{"routed_scale": 1.0, "lr": 0.0025, "beta1": 0.95, "train_tokens": 280600000}
Below are experts of layer 8 (counted from 0) of a mixture-of-experts language model. Rows are named router (the router's row for the expert), gate (a neuron's input weights, with its number), up (a neuron's input weights, with its number) and show model dimensions 0-127. Each number is 200 + 30 x the weight over its row's rms, rounded and kept within 0 to 999.
Before each expert's rows: a language model's description of what the expert responds to. This comes from a sample of Wikipedia text that the model never trained on.

# expert 18
Description: List and table markers. Line-initial dashes starting infobox or list fields, table pipes, and heading equals signs, as in "- Location:", "| Year", "==".
router,152,201,212,167,153,180,255,287,199,244,182,257,242,154,241,161,170,202,218,240,250,174,250,206,170,222,152,156,250,215,170,243,155,195,210,181,177,184,212,176,195,160,153,186,195,216,211,224,166,215,191,219,190,226,176,205,222,231,170,209,191,158,233,190,148,196,197,223,207,178,176,177,212,177,221,203,233,172,215,242,145,237,237,185,195,234,223,163,167,178,174,253,257,166,162,163,224,213,239,231,217,226,217,198,189,173,231,193,172,195,211,203,188,166,235,150,244,182,191,213,187,177,207,198,167,216,201,189
gate0,203,200,180,229,181,216,214,188,127,226,210,213,198,149,242,191,226,175,197,172,215,239,200,278,190,133,178,251,173,146,262,209,199,270,184,184,192,204,204,294,184,235,215,184,201,169,182,212,200,223,177,129,168,182,223,216,243,209,216,161,191,188,194,155,212,145,201,219,213,241,152,222,223,187,184,190,206,194,186,202,189,149,191,273,166,202,215,177,189,200,219,255,184,209,228,216,210,206,178,162,148,212,197,232,221,182,202,205,251,232,217,172,231,178,150,220,205,200,223,185,224,162,202,236,210,187,193,218
up0,198,239,227,197,242,209,198,185,218,229,168,191,190,260,192,192,211,190,212,253,190,236,175,197,178,213,219,161,214,253,148,174,203,192,270,193,244,211,159,160,250,181,191,194,191,208,230,199,188,241,250,217,216,195,196,198,181,209,231,200,177,201,186,215,195,236,172,161,138,156,196,178,225,183,159,173,193,238,194,181,220,192,180,130,244,208,136,205,222,210,170,127,227,160,189,166,216,216,208,167,212,251,230,194,195,219,167,191,125,141,189,192,166,176,233,166,189,214,197,242,185,185,212,211,227,233,251,266

# expert 42
Description: Month names. Month names in dates, usually after on, in or a day number, such as On October 11, in January 2016, 9 August.
router,239,203,212,193,229,191,219,208,150,238,233,189,134,229,236,215,197,196,220,214,193,181,222,200,218,192,192,222,206,162,176,165,253,143,224,231,214,231,221,215,194,200,259,164,228,222,134,235,221,265,198,178,160,262,179,165,143,229,221,183,224,225,171,211,183,198,160,212,135,218,222,178,200,209,168,184,212,239,228,197,208,183,160,230,219,165,210,185,241,178,193,157,156,187,204,179,160,194,231,213,190,179,180,174,138,215,184,172,219,245,255,202,166,200,207,225,163,175,194,240,198,225,117,224,175,184,243,224
gate0,179,217,188,188,223,187,209,184,166,219,191,225,176,172,202,210,151,206,218,227,216,197,232,214,216,212,188,195,205,181,238,171,177,214,171,203,217,177,213,197,139,259,243,255,157,208,134,181,175,159,194,210,208,213,221,199,166,178,220,192,197,226,145,159,188,171,247,190,178,238,237,281,156,131,160,231,249,154,172,198,179,223,185,206,225,228,205,185,216,182,156,222,179,174,243,242,206,217,205,172,188,171,233,180,228,181,178,179,147,177,242,234,181,215,182,191,220,191,197,263,257,267,172,213,197,249,233,239
up0,161,229,239,187,201,267,226,238,178,221,225,151,169,208,221,217,190,183,244,149,215,274,221,202,161,165,211,166,235,165,169,150,190,232,223,268,222,178,164,171,168,213,210,183,148,186,170,206,180,194,226,195,231,210,157,200,178,187,210,190,200,223,164,200,213,167,252,203,162,228,210,201,226,209,179,130,192,207,181,230,212,142,187,199,182,196,193,177,189,173,215,274,251,144,221,211,184,202,208,218,177,215,156,187,225,194,229,234,193,185,265,233,221,133,211,222,239,155,171,217,205,226,163,206,190,217,188,191

# expert 22
Description: Place-name parts. Pieces of English and other place and club names: compass words South, North, West, plus parts like -wark, -field, -ampton, Birmingham.
router,181,189,214,159,238,248,256,183,149,176,183,207,238,184,250,232,180,205,189,195,169,149,156,166,185,241,226,213,153,182,247,194,223,240,210,215,220,217,186,210,177,166,198,236,186,188,210,158,229,167,242,230,165,238,253,198,215,212,197,266,257,203,153,202,210,181,194,185,140,181,187,214,265,239,153,197,226,215,222,194,209,212,216,173,175,148,149,222,189,168,194,192,199,262,238,195,224,153,194,181,134,190,210,183,206,245,249,180,188,204,221,160,192,137,212,183,169,194,196,225,199,200,167,244,203,191,187,210
gate0,167,209,195,168,227,295,226,165,179,147,231,211,222,185,200,202,245,194,217,199,145,162,226,189,207,164,148,183,197,174,210,216,255,213,207,195,169,206,228,170,188,145,237,166,220,217,198,245,190,211,160,222,149,191,207,228,185,269,231,175,230,208,211,153,221,212,197,190,184,196,209,166,191,265,105,171,163,191,220,188,182,232,170,223,174,205,186,238,176,168,200,227,221,233,181,196,181,150,225,249,158,216,214,182,206,241,223,220,230,172,207,233,176,223,228,220,191,165,199,160,164,233,147,225,197,213,196,218
up0,190,257,222,155,169,233,228,175,169,210,156,213,196,257,172,200,204,192,171,193,158,133,235,232,232,218,154,248,213,158,184,208,153,190,174,196,269,195,179,177,212,181,228,245,268,172,175,224,238,211,223,204,237,184,209,213,274,192,177,214,201,190,191,202,202,175,211,178,172,216,158,171,201,240,185,230,233,222,241,239,193,187,238,150,191,210,207,192,219,216,167,196,179,211,219,186,216,184,165,156,207,258,215,220,152,210,165,207,217,190,173,198,218,232,236,149,258,181,201,221,177,264,196,195,145,253,216,201

# expert 1
Description: Elections and politics. Party, office and legislature words in election results and political biographies, such as Democratic, Senate, Labour, plus table pipes in vote tables.
router,182,224,172,156,223,242,188,224,167,149,178,231,188,192,252,204,200,210,177,244,215,222,213,141,186,278,173,239,196,182,176,204,182,156,253,150,184,189,162,163,191,195,194,234,197,222,229,203,205,211,221,181,192,192,201,172,211,178,228,199,225,206,243,189,224,182,173,187,243,169,221,181,175,188,210,170,215,219,213,202,263,188,199,166,220,203,220,244,230,208,173,102,189,226,204,232,188,151,188,207,170,158,246,176,107,238,173,222,175,212,188,195,178,215,216,215,236,171,166,221,221,275,205,214,197,200,177,260
gate0,208,224,174,188,204,158,182,194,131,168,194,172,244,202,202,203,170,160,179,230,197,237,192,197,191,247,229,193,200,126,176,112,193,166,209,216,205,180,184,189,199,181,256,274,244,184,215,215,171,204,203,213,102,188,267,221,174,217,193,208,276,185,217,175,176,164,231,190,191,214,194,228,223,218,165,196,258,153,228,167,216,217,215,191,173,191,268,162,180,178,235,150,220,220,209,195,194,211,205,211,205,158,197,198,188,223,211,209,208,231,237,194,220,203,178,216,252,164,243,231,213,233,175,204,215,202,180,211
up0,210,172,187,185,213,174,211,204,196,232,228,213,225,147,195,244,209,190,215,215,127,199,220,191,224,158,166,219,180,193,229,166,180,191,213,212,254,226,180,198,223,139,159,227,226,225,207,165,183,201,214,138,171,255,197,244,207,166,201,244,204,210,211,273,186,166,211,176,130,229,205,142,164,193,188,175,215,180,204,151,210,188,176,206,191,178,248,262,209,182,296,177,214,203,178,247,238,190,200,243,217,174,194,177,240,220,162,168,204,267,217,201,153,197,240,150,205,227,203,188,196,191,201,193,203,172,218,220

# expert 0
Description: Personal first names. Given names and name pieces in lists, credits and sports reports, such as John, David, Tim, Mac, -ie.
router,249,244,199,239,236,220,184,195,213,208,199,199,217,217,235,237,146,162,177,148,174,201,173,196,206,240,238,171,161,183,211,213,210,247,219,226,237,223,151,222,162,167,234,199,149,205,166,173,223,191,199,205,175,202,220,196,208,209,165,197,243,166,183,193,230,215,191,168,253,189,118,212,200,213,236,159,176,175,221,162,231,192,205,174,204,222,151,259,215,143,221,252,212,175,197,224,185,206,184,236,178,219,168,161,203,268,227,178,165,214,225,178,184,193,149,260,201,187,219,227,223,263,208,255,208,167,160,194
gate0,212,171,199,205,162,201,198,164,205,186,191,182,201,232,210,180,215,217,201,246,224,168,230,245,208,190,236,173,241,191,195,184,198,118,254,193,210,195,226,213,195,196,214,195,199,166,198,296,168,203,170,161,186,194,185,175,237,195,207,171,221,219,193,211,219,238,207,149,226,152,177,166,215,228,196,173,237,219,188,185,168,241,213,184,200,193,236,208,240,203,152,201,166,171,169,180,244,166,206,253,106,167,218,156,229,155,223,268,173,190,207,202,189,283,232,182,213,203,215,175,196,208,208,219,224,228,259,250
up0,117,176,166,120,244,146,196,173,173,188,135,226,215,196,220,196,209,258,218,202,224,228,207,172,204,211,171,267,225,207,218,174,160,217,166,153,188,207,147,161,214,146,201,199,222,252,209,255,234,207,172,227,186,241,210,206,193,172,230,191,219,220,253,185,172,176,147,215,201,195,169,199,199,179,165,202,161,225,252,251,165,230,210,171,228,148,221,208,206,195,193,175,215,205,266,215,187,243,174,167,188,172,176,235,179,214,186,176,223,221,220,241,223,211,213,221,213,180,216,239,182,219,229,181,197,208,160,215

# expert 13
Description: Clause-opening connectives. Conjunctions and sentence openers that start a new clause, such as where, because, however, but, while, and sentence-initial The.
router,181,239,185,178,198,159,246,215,180,189,226,165,224,232,184,237,175,144,233,184,240,200,208,228,149,163,186,150,199,187,245,237,185,170,212,251,209,221,186,182,191,215,174,258,255,213,216,175,234,182,271,179,221,199,188,223,183,236,201,233,169,168,160,181,201,210,166,171,197,193,148,209,164,196,147,203,208,164,219,207,176,162,241,197,221,191,175,199,209,195,263,212,174,181,128,185,218,228,169,268,218,221,221,181,224,204,153,178,183,171,237,240,168,232,216,217,189,203,211,149,206,251,155,202,266,214,205,176
gate0,241,164,180,172,268,190,255,208,190,193,239,197,235,200,223,198,182,199,175,159,225,217,201,202,174,202,216,193,235,173,240,220,196,169,190,217,153,201,205,206,194,232,189,256,251,147,227,167,203,163,175,186,221,173,217,159,285,216,193,99,176,185,231,228,209,164,188,167,197,190,217,272,199,230,184,218,202,221,185,175,232,174,203,225,168,166,223,151,205,214,173,187,155,186,136,268,158,247,181,202,225,193,136,224,210,184,189,191,206,222,206,216,176,238,222,221,157,228,204,210,222,205,178,243,188,211,215,187
up0,215,152,194,194,195,225,249,211,211,175,215,236,255,213,199,185,221,220,195,162,159,243,192,174,157,243,215,183,192,151,253,181,131,148,166,191,164,157,139,189,204,148,207,216,241,185,234,152,217,188,229,183,196,217,227,244,207,189,227,170,209,232,190,227,227,209,229,221,212,237,224,133,224,212,181,182,261,190,159,181,244,187,214,207,189,195,242,201,175,142,209,144,245,225,174,224,177,240,152,180,222,196,131,184,212,162,203,189,235,236,191,170,195,167,241,167,204,188,223,187,208,179,220,215,191,169,185,228

# expert 7
Description: Main verbs. Main verbs and verb endings just after a subject or auxiliary, such as used, played, wrote, sold, and is.
router,183,209,202,223,192,225,178,213,241,191,209,170,163,181,146,189,179,222,170,203,183,183,201,270,213,142,203,242,217,169,232,209,244,201,164,215,160,237,209,166,244,218,171,245,207,237,203,164,187,191,211,173,229,161,204,182,181,191,219,193,189,167,245,210,190,196,231,202,183,253,210,166,155,197,169,255,182,188,183,162,142,190,168,235,166,164,251,233,226,227,253,207,195,151,165,225,194,241,201,194,207,133,208,185,221,251,138,234,168,229,181,247,165,201,172,214,177,260,211,194,161,180,227,256,197,216,180,229
gate0,215,213,167,165,180,230,195,165,174,211,221,196,166,203,130,210,209,251,244,159,255,195,189,199,203,221,179,263,216,180,237,178,205,175,207,243,230,220,238,198,220,203,173,167,170,216,233,173,155,197,236,158,214,196,241,266,171,112,197,205,122,172,201,230,193,178,161,246,211,198,215,181,181,197,201,199,229,188,196,241,210,277,238,214,185,249,194,218,168,171,250,203,229,182,217,224,253,219,231,195,167,201,222,171,168,224,165,174,170,198,202,237,183,190,166,219,229,185,184,231,176,174,152,161,208,197,205,230
up0,204,203,159,195,183,206,172,183,216,190,279,206,171,184,162,230,238,230,232,164,230,218,199,181,221,173,204,234,188,184,239,194,268,161,222,269,186,195,236,234,235,202,192,201,181,198,261,207,134,141,230,163,219,209,255,247,193,152,218,186,185,157,181,172,203,191,173,219,189,206,218,235,159,218,158,237,225,187,211,195,225,222,245,207,139,266,193,183,174,206,283,206,201,170,192,235,256,208,237,240,188,209,174,180,195,186,183,196,165,221,211,187,181,238,152,174,192,209,209,197,165,184,171,219,177,182,169,195

# expert 4
Description: Year digits, competition names. Final digits of years in dates, especially schedules and careers, plus competition words like Cup, Championship, Festival, Premier.
router,217,204,215,253,238,226,191,181,245,240,140,242,177,272,197,163,228,266,197,208,209,148,150,148,221,256,189,245,177,241,188,229,192,166,199,161,235,147,173,196,196,171,207,231,235,175,148,255,182,157,190,177,181,165,200,165,163,221,194,216,249,229,137,161,216,180,200,195,213,166,266,250,188,183,180,165,194,223,195,203,189,245,208,218,181,206,181,174,149,192,158,215,226,224,200,167,181,184,228,182,161,209,222,216,139,197,160,207,173,223,192,185,206,193,204,233,209,182,197,221,204,177,202,225,214,228,201,212
gate0,168,221,210,202,180,220,206,204,190,227,200,208,139,164,202,168,222,224,217,268,164,150,189,148,241,206,190,221,156,160,189,258,177,229,211,150,190,148,211,209,216,209,233,158,217,165,227,222,251,236,226,235,213,188,165,193,178,180,170,209,191,237,187,190,182,219,241,329,226,174,238,217,186,176,216,226,228,153,167,159,176,220,139,184,220,189,181,187,191,209,165,216,239,219,211,161,211,233,194,200,187,236,223,214,195,203,194,202,206,188,170,191,207,166,227,198,213,205,240,254,205,171,150,210,239,211,251,186
up0,222,206,197,116,174,177,196,159,264,212,156,192,264,209,208,232,173,197,201,215,219,236,239,186,233,215,167,191,169,229,247,162,202,217,166,208,209,206,199,150,200,201,176,241,187,172,174,181,184,187,192,160,147,205,170,223,266,172,241,208,203,208,242,230,184,192,204,152,174,173,184,176,252,211,187,158,208,286,250,236,147,195,267,182,236,228,191,212,198,209,204,179,173,182,243,204,193,222,195,204,192,143,196,181,229,220,197,181,248,232,238,191,191,246,208,191,207,171,187,211,185,228,255,211,184,186,138,202

# expert 23
Description: Person and role nouns. Nouns for people, roles, groups and works after the or his, such as player, father, album, director, creator, and nurse.
router,184,185,188,212,195,246,164,217,174,206,139,230,187,185,106,211,185,186,193,211,262,180,180,222,193,182,290,260,230,214,220,221,236,171,171,186,194,211,235,204,196,221,216,210,144,198,152,238,200,230,151,205,211,159,203,191,165,170,227,194,214,242,223,199,237,191,212,253,248,216,172,212,182,192,245,196,165,170,208,210,186,247,190,232,248,212,141,227,190,202,163,203,173,146,198,195,163,224,171,136,160,178,191,228,195,188,161,188,222,139,195,204,215,217,193,180,214,179,192,223,222,233,186,217,247,146,202,211
gate0,227,254,203,198,217,205,202,196,184,188,211,191,203,115,151,196,213,196,191,242,216,123,248,216,209,230,227,208,226,222,203,211,235,214,216,216,231,223,224,258,179,146,196,170,210,215,251,201,269,190,199,194,207,171,236,237,187,156,232,195,238,217,191,125,197,197,144,185,222,228,205,159,225,179,233,243,189,154,211,157,200,243,193,194,199,161,158,198,143,194,185,239,208,183,204,190,190,185,219,218,169,189,212,203,176,203,184,232,213,175,204,186,231,218,174,205,208,200,186,138,199,148,198,137,118,255,206,185
up0,239,185,178,248,189,246,206,210,188,247,187,193,135,202,166,182,223,252,209,221,146,143,246,257,112,197,211,255,230,226,152,202,247,231,213,184,177,244,235,206,200,159,177,212,215,221,188,224,230,193,200,190,212,173,246,185,196,171,230,213,218,192,136,164,201,164,204,173,197,159,165,181,210,228,222,245,217,198,172,166,170,202,191,229,160,194,189,183,162,213,202,241,169,199,205,169,175,208,212,225,193,184,211,205,184,224,184,221,214,249,205,218,199,240,156,239,194,192,199,176,213,151,180,151,131,250,163,224

# expert 30
Description: Romance name pieces. Word pieces of French, Spanish, Portuguese and Italian names, often accented, such as Escudero, André, Rodrig-, Guillaume, ñ, é.
router,246,230,186,227,217,212,212,213,236,243,241,171,196,178,216,172,172,153,156,153,149,183,141,174,226,227,263,216,233,169,202,203,199,171,204,202,263,206,207,170,181,173,245,179,232,186,197,182,204,208,232,213,191,223,243,214,201,239,189,184,185,215,124,235,239,225,221,243,246,236,246,224,227,220,207,155,186,193,181,143,211,159,207,218,175,221,145,248,160,175,217,193,211,181,207,213,192,218,195,180,211,246,209,177,184,221,206,178,202,168,202,204,165,167,184,263,172,191,193,168,208,219,219,284,189,152,161,156
gate0,228,191,174,197,212,158,279,224,248,166,218,188,219,188,253,151,212,295,213,187,181,220,182,191,224,221,208,243,275,174,175,226,198,194,197,190,236,133,144,186,207,219,171,209,189,190,214,227,133,216,218,231,203,184,225,217,206,224,185,141,252,154,149,243,228,186,260,181,226,205,183,147,185,184,243,175,190,212,237,228,169,188,222,173,196,169,181,219,187,164,168,171,234,176,179,168,174,201,192,217,173,181,201,198,175,208,219,180,225,224,183,244,223,187,193,194,157,145,187,216,189,175,240,200,206,192,233,210
up0,187,181,224,201,189,190,132,165,207,243,141,195,161,188,137,224,216,162,203,214,211,216,258,251,182,175,153,166,183,239,160,220,242,136,219,211,194,227,249,221,217,217,228,182,160,234,184,189,234,221,175,175,171,159,182,204,158,184,202,161,166,199,218,224,167,275,118,204,212,233,210,195,200,160,190,231,200,209,178,161,197,168,240,193,219,243,189,184,216,214,189,191,194,178,232,199,165,211,186,195,235,252,242,178,269,188,153,208,167,219,211,185,192,234,186,182,216,246,218,178,223,248,180,212,219,236,193,210

# expert 16
Description: Apostrophes and foreign script. Apostrophes in French elisions, quotes, slashes, Thai byte pieces and odd characters in foreign names, e.g. C'est, l'océan, d'or.
router,224,199,231,208,213,172,228,178,196,226,223,174,225,207,214,211,197,219,245,176,145,249,221,168,188,244,211,180,204,252,173,167,190,253,149,172,218,168,222,231,190,219,229,202,146,228,241,166,190,240,140,165,167,213,233,165,207,227,220,134,213,207,171,203,210,255,193,153,210,204,250,168,223,174,242,185,227,225,210,208,240,190,225,165,163,246,165,170,231,228,178,236,203,154,240,220,221,179,163,148,166,238,236,205,166,161,170,174,181,224,175,205,218,206,182,171,128,192,256,187,186,205,223,156,207,194,201,199
gate0,145,185,232,156,234,229,170,205,203,212,213,182,179,259,206,194,168,196,147,154,239,155,198,227,286,199,250,187,216,166,194,194,187,206,268,206,226,183,220,162,184,201,237,221,229,200,220,227,235,201,196,194,146,192,198,194,209,197,231,229,185,220,224,247,217,219,245,227,230,200,202,192,184,220,203,146,172,140,193,168,171,196,184,184,217,139,182,190,162,168,203,170,163,216,173,196,257,179,207,205,171,196,127,221,234,252,212,147,204,207,250,241,140,212,208,159,198,223,203,215,193,245,178,194,232,196,187,243
up0,232,190,156,207,166,226,172,274,226,186,180,212,184,157,193,218,198,216,210,220,184,220,194,194,158,190,162,231,190,214,236,232,236,106,152,180,167,258,199,212,203,192,197,211,174,183,166,231,209,235,253,191,225,172,206,244,140,236,213,222,247,160,148,162,185,140,190,220,186,185,209,256,197,219,198,264,150,247,203,207,188,259,187,202,194,209,212,236,225,217,236,210,198,200,183,187,151,212,182,212,215,191,229,209,152,172,149,211,233,184,163,173,241,185,150,250,190,205,174,207,168,204,187,235,219,205,207,185

# expert 11
Description: Space before numbers. Standalone space token just before a number in prose or tables, after words like approximately, July, cost, or capacity for.
router,190,136,182,200,211,148,202,186,223,171,254,208,184,209,210,191,206,217,164,249,213,243,211,192,182,208,206,206,156,217,164,157,173,194,143,175,166,140,184,148,268,210,148,213,181,176,240,167,217,225,194,207,200,236,259,221,225,118,188,157,195,217,208,207,198,139,198,157,228,224,181,152,217,218,171,239,151,206,176,212,222,215,231,210,175,220,225,183,179,240,211,257,197,237,230,192,180,191,249,238,223,223,174,210,202,181,208,195,191,233,227,195,244,187,226,184,268,199,192,161,202,241,191,233,156,168,204,184
gate0,172,210,173,203,161,229,131,245,137,160,206,216,204,235,210,199,214,264,168,165,173,222,264,185,212,241,217,166,197,168,192,177,189,157,250,183,201,248,173,221,255,203,189,224,202,117,206,198,203,180,183,189,217,175,224,199,228,191,227,238,147,220,268,222,207,188,196,179,198,141,191,180,251,200,211,187,205,171,192,182,255,217,204,186,191,190,223,212,229,190,183,163,250,251,221,197,142,231,164,137,188,208,192,161,171,185,203,192,179,188,235,185,213,185,212,187,178,234,210,210,183,208,208,266,236,244,175,226
up0,248,226,269,180,206,188,161,200,189,208,242,210,223,219,193,223,190,196,207,211,255,178,241,152,209,224,183,183,237,196,195,208,230,206,186,204,239,217,174,182,236,203,214,248,270,199,178,192,195,213,121,149,187,190,160,152,201,173,185,262,181,206,210,197,186,197,187,168,198,179,216,204,251,191,255,139,212,208,225,216,158,232,227,150,162,204,195,227,239,180,203,201,207,176,199,247,213,185,167,193,200,212,182,169,168,202,231,195,141,192,202,205,174,148,218,240,175,175,219,249,253,202,155,251,143,268,169,198

# expert 24
Description: Spaces in score tables. Blank spaces and dashes in table cells and match scores, especially tennis set scores like 6–4, 7–5 and statistics columns.
router,206,155,181,210,199,168,214,198,203,156,234,143,219,258,209,194,222,189,153,204,172,253,164,235,221,240,189,182,180,222,150,177,200,227,210,195,170,184,159,163,224,223,208,178,172,240,199,170,170,173,231,232,221,236,254,219,225,168,212,160,150,206,227,235,184,169,183,192,237,201,213,168,185,253,253,260,199,217,175,196,204,254,168,237,178,232,202,225,215,248,161,183,207,221,246,220,190,161,253,200,234,241,204,203,250,160,201,171,164,178,210,183,231,197,215,157,214,184,145,154,153,218,190,211,165,188,253,192
gate0,162,196,217,244,183,203,258,147,168,204,208,144,218,167,192,270,189,92,194,198,220,221,182,205,212,181,193,236,199,228,181,187,181,219,166,196,184,198,173,179,158,207,220,233,204,256,210,211,196,258,153,183,215,184,213,156,174,206,182,185,153,162,241,224,181,167,231,168,199,240,174,198,196,171,192,171,184,124,198,179,237,230,262,226,214,206,206,212,173,207,198,229,152,191,229,227,198,153,173,241,174,211,269,226,194,241,157,221,181,220,221,196,200,194,180,207,198,168,202,235,214,233,236,163,156,193,178,229
up0,185,204,274,276,194,198,188,180,206,191,243,119,210,144,200,239,165,159,222,233,229,237,157,220,186,172,197,213,171,215,170,186,188,220,223,209,241,258,216,199,155,204,193,212,218,187,226,229,141,246,190,178,228,196,207,176,186,177,206,219,157,199,191,169,184,203,199,161,185,197,181,170,182,287,186,177,168,134,152,216,190,196,272,242,186,201,241,187,242,204,195,240,186,222,179,218,175,207,214,214,209,189,239,210,185,229,186,256,150,202,220,190,173,190,225,189,211,196,191,238,194,206,231,212,161,187,221,132

# expert 43
Description: Abstract nouns. Abstract nouns and their -ation/-ence/-ment endings after the or his, such as role, management, determination, and correspondence.
router,206,176,177,230,214,216,196,181,202,214,150,246,157,245,184,223,216,241,206,139,214,113,172,233,180,197,247,244,239,192,197,211,199,162,232,163,190,181,245,143,235,184,198,247,165,245,141,219,236,264,165,188,217,151,217,184,148,186,227,233,209,246,185,219,234,193,237,225,163,240,232,194,154,179,216,250,165,180,174,174,198,183,185,210,198,199,185,224,165,225,213,204,222,199,215,204,194,210,173,162,195,147,192,212,170,185,165,178,221,210,168,195,176,222,176,193,225,181,191,249,208,230,145,228,233,158,223,225
gate0,242,194,211,216,181,228,193,239,237,254,280,184,177,190,173,173,231,213,221,176,178,226,172,214,188,177,237,230,150,186,168,211,209,200,183,223,168,165,196,235,195,170,231,178,226,163,223,164,144,185,269,192,190,262,233,202,228,264,177,199,203,168,145,153,245,191,226,172,223,233,227,272,193,240,196,164,207,216,209,134,179,194,212,193,193,235,206,149,182,225,183,194,216,201,178,221,211,147,244,171,207,231,182,210,201,185,208,184,149,189,159,252,185,183,170,197,151,257,160,200,179,199,209,199,198,209,221,217
up0,185,166,210,201,182,169,212,190,181,156,149,181,212,210,152,216,209,141,154,243,207,201,201,232,192,204,148,158,216,194,235,179,157,220,132,240,263,258,174,194,235,196,140,241,200,209,213,193,234,208,176,229,180,212,167,225,225,150,189,229,190,187,229,239,153,199,179,185,190,194,155,165,229,199,237,213,198,175,229,249,156,211,190,201,195,152,192,285,251,148,216,229,163,219,203,180,146,244,231,203,190,206,220,151,232,224,191,245,231,204,213,194,212,201,203,222,239,184,208,191,193,217,223,214,202,204,144,170

# expert 20
Description: Clause-subject pronouns. Subject pronouns and relatives starting a clause, such as he, she, it, who, they, often after which, that, or commas.
router,210,232,190,216,170,217,165,170,235,157,215,215,201,240,118,202,139,190,217,218,229,199,198,247,205,137,203,165,233,221,226,199,187,185,202,229,209,207,200,195,201,218,229,236,232,251,251,193,175,193,262,176,207,141,188,173,189,188,215,186,190,163,145,208,185,208,198,210,240,199,171,213,144,197,172,199,129,162,242,210,159,153,248,167,236,185,162,219,217,175,249,225,196,201,129,218,230,245,175,216,212,140,202,193,229,226,243,205,171,213,249,245,154,238,206,208,194,189,213,198,188,191,209,191,211,171,234,180
gate0,264,214,172,207,116,219,166,198,231,181,204,207,170,178,197,199,169,172,250,188,256,174,186,216,192,175,204,202,200,150,167,215,146,231,209,237,201,177,222,243,225,244,211,248,197,163,217,204,154,217,188,169,214,259,204,212,231,162,182,196,210,184,159,180,198,236,228,189,234,218,197,264,202,212,205,186,241,207,264,233,168,218,202,245,201,200,206,185,215,201,239,155,203,184,190,198,216,134,237,250,173,180,176,212,199,228,183,208,244,166,215,240,214,182,199,216,290,205,174,196,174,200,176,199,280,187,163,198
up0,243,246,169,185,225,239,167,168,190,161,198,203,207,186,190,142,167,160,277,206,306,156,179,183,232,186,160,187,238,188,232,218,191,177,209,206,217,204,228,214,202,215,199,251,243,199,227,164,138,168,203,206,223,224,217,203,262,122,180,203,209,187,182,233,208,228,224,191,246,174,202,229,204,171,168,121,195,172,233,224,184,224,238,233,188,179,257,178,217,212,192,219,185,191,172,187,234,164,157,175,212,172,196,185,184,229,210,187,208,224,215,185,193,218,213,209,232,131,209,242,216,220,214,193,239,200,207,193

# expert 47
Description: Year contexts. Space or digit opening a year after in or a month, en dashes in season ranges like 1993–94, plus Thai and CJK bytes.
router,218,183,159,238,177,163,264,169,170,207,216,129,228,169,288,210,174,149,204,206,227,240,207,183,195,236,132,173,163,243,167,172,240,190,232,151,172,223,184,167,224,194,231,169,185,233,195,188,194,211,159,182,243,215,190,212,151,183,230,180,213,228,156,172,196,177,222,163,204,191,209,161,227,217,194,194,158,208,185,224,225,156,256,237,211,222,210,150,210,250,173,215,190,219,225,191,205,226,198,161,216,213,199,260,223,187,232,198,165,218,194,164,246,189,225,185,228,172,184,160,190,178,219,204,194,193,238,134
gate0,196,197,154,221,222,206,194,214,180,192,177,217,187,149,214,180,240,220,198,166,161,205,202,228,199,217,120,234,204,187,223,194,238,145,189,176,204,208,248,179,224,232,196,226,225,209,155,202,234,221,156,186,184,164,222,217,181,181,208,167,168,202,124,174,219,226,240,190,233,207,186,181,187,234,220,157,187,189,258,236,224,208,239,203,240,158,213,261,205,226,296,174,189,206,177,194,242,212,209,175,164,243,153,245,213,251,192,276,205,181,229,193,207,192,235,125,201,191,211,223,180,212,225,178,217,203,185,163
up0,189,222,216,189,190,215,160,175,235,169,206,226,190,242,206,230,165,243,222,201,202,187,209,179,181,233,267,176,220,241,207,254,138,238,227,216,199,211,188,215,113,241,238,169,178,193,227,196,222,214,201,221,198,224,179,171,219,246,262,197,244,206,231,206,208,190,140,167,163,148,162,206,213,198,231,246,268,245,149,212,197,184,150,193,200,216,207,172,238,157,209,230,191,231,185,169,176,145,167,189,199,189,207,170,188,187,242,144,214,220,179,244,199,216,169,259,213,194,215,188,236,170,209,194,164,180,170,221

# expert 14
Description: Clause-ending commas. Commas closing a clause or list item, especially after an introductory phrase, plus subordinators like when, whether, although, because.
router,224,135,165,224,200,159,250,193,184,201,185,205,177,255,182,215,131,180,251,228,218,208,219,232,188,173,153,196,216,200,218,194,191,232,237,179,153,220,222,177,204,208,240,199,250,202,219,250,172,185,154,196,224,240,183,256,152,210,214,183,176,185,179,224,200,198,208,161,194,165,208,208,220,212,184,163,159,252,176,231,223,248,236,233,225,155,214,189,221,238,241,188,157,205,153,185,155,176,164,236,184,193,197,210,206,194,179,195,152,200,188,166,178,226,156,219,237,193,237,209,176,227,183,228,267,264,209,136
gate0,193,212,201,169,211,202,165,230,254,119,175,203,278,191,227,169,221,216,170,207,215,174,236,202,170,213,183,211,157,225,155,179,213,220,189,215,173,254,186,197,192,243,172,194,206,228,222,182,198,149,177,213,273,253,230,184,219,197,189,177,219,187,244,179,191,164,222,212,272,210,156,199,209,188,175,199,201,207,192,179,254,181,204,201,202,211,177,221,150,215,214,159,243,197,179,237,196,195,193,200,213,180,175,153,230,214,235,192,216,177,163,193,207,225,143,166,173,259,202,156,194,230,227,208,121,194,276,241
up0,224,203,209,207,167,207,243,187,179,241,203,195,177,197,173,216,191,210,220,182,187,199,173,200,252,224,227,238,232,150,189,220,183,172,203,203,240,175,204,222,220,213,199,199,176,183,166,191,185,236,235,194,115,171,186,202,204,198,175,273,206,203,155,216,212,226,148,196,115,202,228,201,244,177,189,208,197,193,209,156,182,215,158,213,203,172,242,201,225,215,201,213,204,199,253,156,153,219,223,186,198,203,174,258,197,173,132,212,201,228,253,184,218,181,260,234,248,188,183,250,209,191,191,218,293,181,120,196